{"d_shared_expert": 0, "moe_layers": [1, 2, 3, 4, 5, 6, 7, 8, 9, 10, 11, 12, 13], "normalize_top_k": true, "lr_router": 0.000686, "norm": "rmsnorm", "optimizer": "adamw", "max_grad_norm": 1.0, "max_steps": 4209, "dataset": "wikipedia_en"}
Below are experts of layer 11 (counted from 0) of a mixture-of-experts language model. Rows are named router (the router's row for the expert), down (a neuron's output weights, with its number) and show model dimensions 0-255. Each number is 128 + 24 x the weight over its row's rms, rounded and kept within 0 to 255. Numbers have three digits each.
Before each expert's rows: a language model's description of what the expert responds to. This comes from a sample of Wikipedia text that the model never trained on.

# expert 44
It responds to: Verbs and copulas. Verbs and auxiliaries after a subject pronoun or to in narrative prose, such as was, become, feel, seek, got, appointed.
router:153162145139134133156119186109158158117128148127138125131112126131051155162122153180146093160126132097098140123156175174151120101118092153153111123133124154131136116136136149099155158128142098126098140139136141106135092134098117130109168120136104109128151132123126171130089130143166153110133140143122132111092135131133106123119157185090145144123119130075113133098140139115127155131154144116163118093156125159163160115156117085137099144145139144146106123113125099103161137113134135131149104109151127119131137135135136158130138162162117085127149113173178128134146188092096132126152102111108149161158140101125059168129128163130087130131126139154130144121121104189082147097111107147129133090094196103114154128153123138109127137120158130147199112172116132135114119123143145
down2:121154139127147126112098123090172127154141113126149073110108163166126155139101141141160135112109144093118136111123144110102110108108117126153128134118114149112182152152136129125118149119136103168137073157112166141100143127115109106131152066115113103150098094103140186141106115120108102130095101146123123110114154143120129092114095149152119120119112121083129126115068158118133116131166123149154122138159134161085132126138119135118150120106102070136103116099168132137111117133116148122110094114075116153119131093171118076100136138145094086114145133155108155141136103114096122179119126186147146144110092143162101111171080142171127150091117159120100115144119137119160142114119088104084155094141139147182112118150129125167155108115171128150114113121155117177100121145114125
down3:145118128119134154153120109155121114145135123145157119123138141081088127139172132181137099112135111142118096117135121129097116096139150147128122182127104149163141148129102131135086155136136128126131077102197125130158131133093144161080084117158107118100102134181130085178111129121147092119150125154113120102134121127154118192140130127109166129127093149150172159128126151138115131162100162151119175180133165140111120124131139143135109117141127101151100161133118138148137160117139140099153123166145103132080103150075146150131109129135135140125120124113126096130121114136084125118177129117169163140149125094129139130119135138110096153128122160157123085130141143134130115119102157124118140127101151097099167156127150100168127154093208137090121106151092109063126135147152084
down4:129155142117166161140168150083126112105138166132143105093153099137124136108064134147139149142112104155140122131159117101088074128130140099126111162146166142146165161105142118101132121167137142139088138126117122130077135116174119120154119117137169122124148162135128102141100145128110173118128127096125109121109063107126092156095163081121137109138150114130126123145162119110138118058113178160132145065118106160118122123120139127136129140097121143130130134131140162115093157103148113118136104120110124081124109171150131130138158144152148139139140151141114135162114148147134143137151178086093143104127123140094101133111145182115093122126138131100206137096084096124169125127132139091126145128131114070149114095131104166139151092136152160139110143137138132136129104135179108
down5:140100134117128110103137103105118101118164121090147111136115160130136098145102102148127157147107123132164167165124114093132104126175130171096119113067108111108179140107140117081124098116105129128146124121127149123139122117175192134123121103101133070111120136110145158136118122142124082113112159130135180103129077134137116089142135112165095188115088122129092142161092108134082116131111122168100134163113121149115117138138124109070110141166095149135124064085168113122143152133101139110156118171114038111111122134145131153144137119116138144100116118106119123154133131117075146124150115173154181110117142139139106116104088141141127111120124145081113126123139163135151098111123091125117148095090120122143129126109117123149125121109157119145115149107092131136134127122130165
down6:106126127166113091147121144133117152152116152139125151108132173103141126175131108116126118139162114136147137087117118159126141160109140070087127128128107073110115089170126098108132144149126138124141153134123120145103116151143128120143115129144120151129100111120100103160135141135148116112132100136067149140160192119128108134138117126132147156125125148120112123139098134117100186160119151131135125125118145104158149115127129118154141165196116124133088185095191104129118143093075153131136141134156123148148151055111120080087114142073102109098135102148122141136146080144120145129123131158146141148143090140141131134090128166091108132127084167135108129181128125127117107113153120112150134122153136110112136161126115107165174173161141132099151098155184158124138151156090107
down7:103106112113126127152071121103173132106120127134123148107127130144145126109101171150165110111139142171112159117145161132157097125155177161074151086080118112107161110130127135104127138080136131178186102154160083108113132143113096116123149149084086151109148117120122159126121105163152117175140129112115144150112135169135143146125162118095129145126159127127121136124142111139151112131086117148108137102132118156150165101130128104141152134117115118175140125115134120130173152121138152086132189105149142120131104131132129168130114164113087151107106118113099119141139115169035144153126091149142132132124135135159121093142106143169148145114141131116103143114136133098172114120146126140105162127091186138180113105130135157134103192097119107150114123107134112094127113140143136
down8:141097159093147174133101149129140104084141142098208139128141113171143143129157124117105120161105135159134141111095090169121135136095148107116131129134123158126124113163129161140159126085127111129093136117114099132097121137154158136121176115120136161134129136139139087151172144151133143119162117132146133132116167138149133113066129099129106121148145133115124109141104099103093150144116161135147091126117124144109096171145140070078127125109115159077129157121105152130122105133112148133115144116164152114113129150124144122135138137119143107090164173101122108111132154109081108135149130166111198157134099113199123146127138172115108130117125142139170160161111128118148126125145147104155090150144133122143118138115099119124176112162116119119158176099152157189074131145129159
down9:081091130108152047164173156089144137084121093161119153143127097161147130157116147145151156126108153112125107129155123152136151134119142115139104144137126165107134115140109098138139086114105140142133095116120166107150083144075173162147126154121147147146140147149109106130115141124125090126109118131127117160124084131136120119151168135140173122129119162133183114161192189122169141123142107113104140136143096129143111152060117147155111121114127123104115121136140143100107078140128150115076092126111143137139192132155109147150118114110164121110154109137150107134087138171201128148135123089146086163110142135092127143141156139146118125128113117130097113158143137110153156087109089151118128122105119109102122135135121088103147117125114125110093136116104136107143113151134099
down10:108163139122125127136136105123086131143137170089103145158153117093110100140138107127117144142137140082137112157120159115098159152117085133103100131137095092102104167076147130125090174096128134120161107109137137144117137124121191170141097118109118099109083089104144117140128137147126131126148136131103166146109113156147145143118139126077167098135146139099093128146172150126145135127107130107116128160114195117116165119167125091094165154128153151134118110108132148110100140110141131135127129114135095091121101108123106134106094136077099168168114148099120174088149106156171151110118130149149098124145148135087109145121120111114123110116111128158113109157107149120116143165080082168103146098102106091114134164145156128176126113146124086104092165145137100146153160155146142
down11:141128129121189145120151113156118154087154195144135155113110112155119133115134077141125186140057127098118143143128136097127128092118114090115169152133162131106124148141132127129144117125097077138153155121119124130127135137096162133132172127153135124204125131123099144131118144135108145076108107165084158090112182130152129158123109133163146123127098113141126132179148150138159138101103136128158129149114124109100143169128135150117143135167134145125105109122138109138107097145119086093123082160127138133121109123141134183149121134152138123111152144178128183148108117103124136126114134130121151148157122102135091158115161143138097143107111069158142091092140113147129171104152113097099108110106117156138117135129134142173102111158111129151171153191134134159096137126121115
down12:124110076132100136172120064135154130114151149149142093121115114127168171108139111106103149071130141111119108141126139129149145082173176136132136156116140090183139131132104144134087094113131131127097117150100124110136176171134134116075133109134125135119113102140080098083117142090105128125112121167102134117143142136080180131154158139143081099148153085108127102130143146137095065142127116102096133112133097158132110119115113155166117148133129070101093132118166111148079146171115110102152152152134149145145123165124133176131102137117155147108140096148090137115151122084117130167134115118144149141136141108158111113127133122176127142145105135105139152107100117154134130106121125120119140164135106167102128136139136104158140137131103136168114121169169127131167098123097110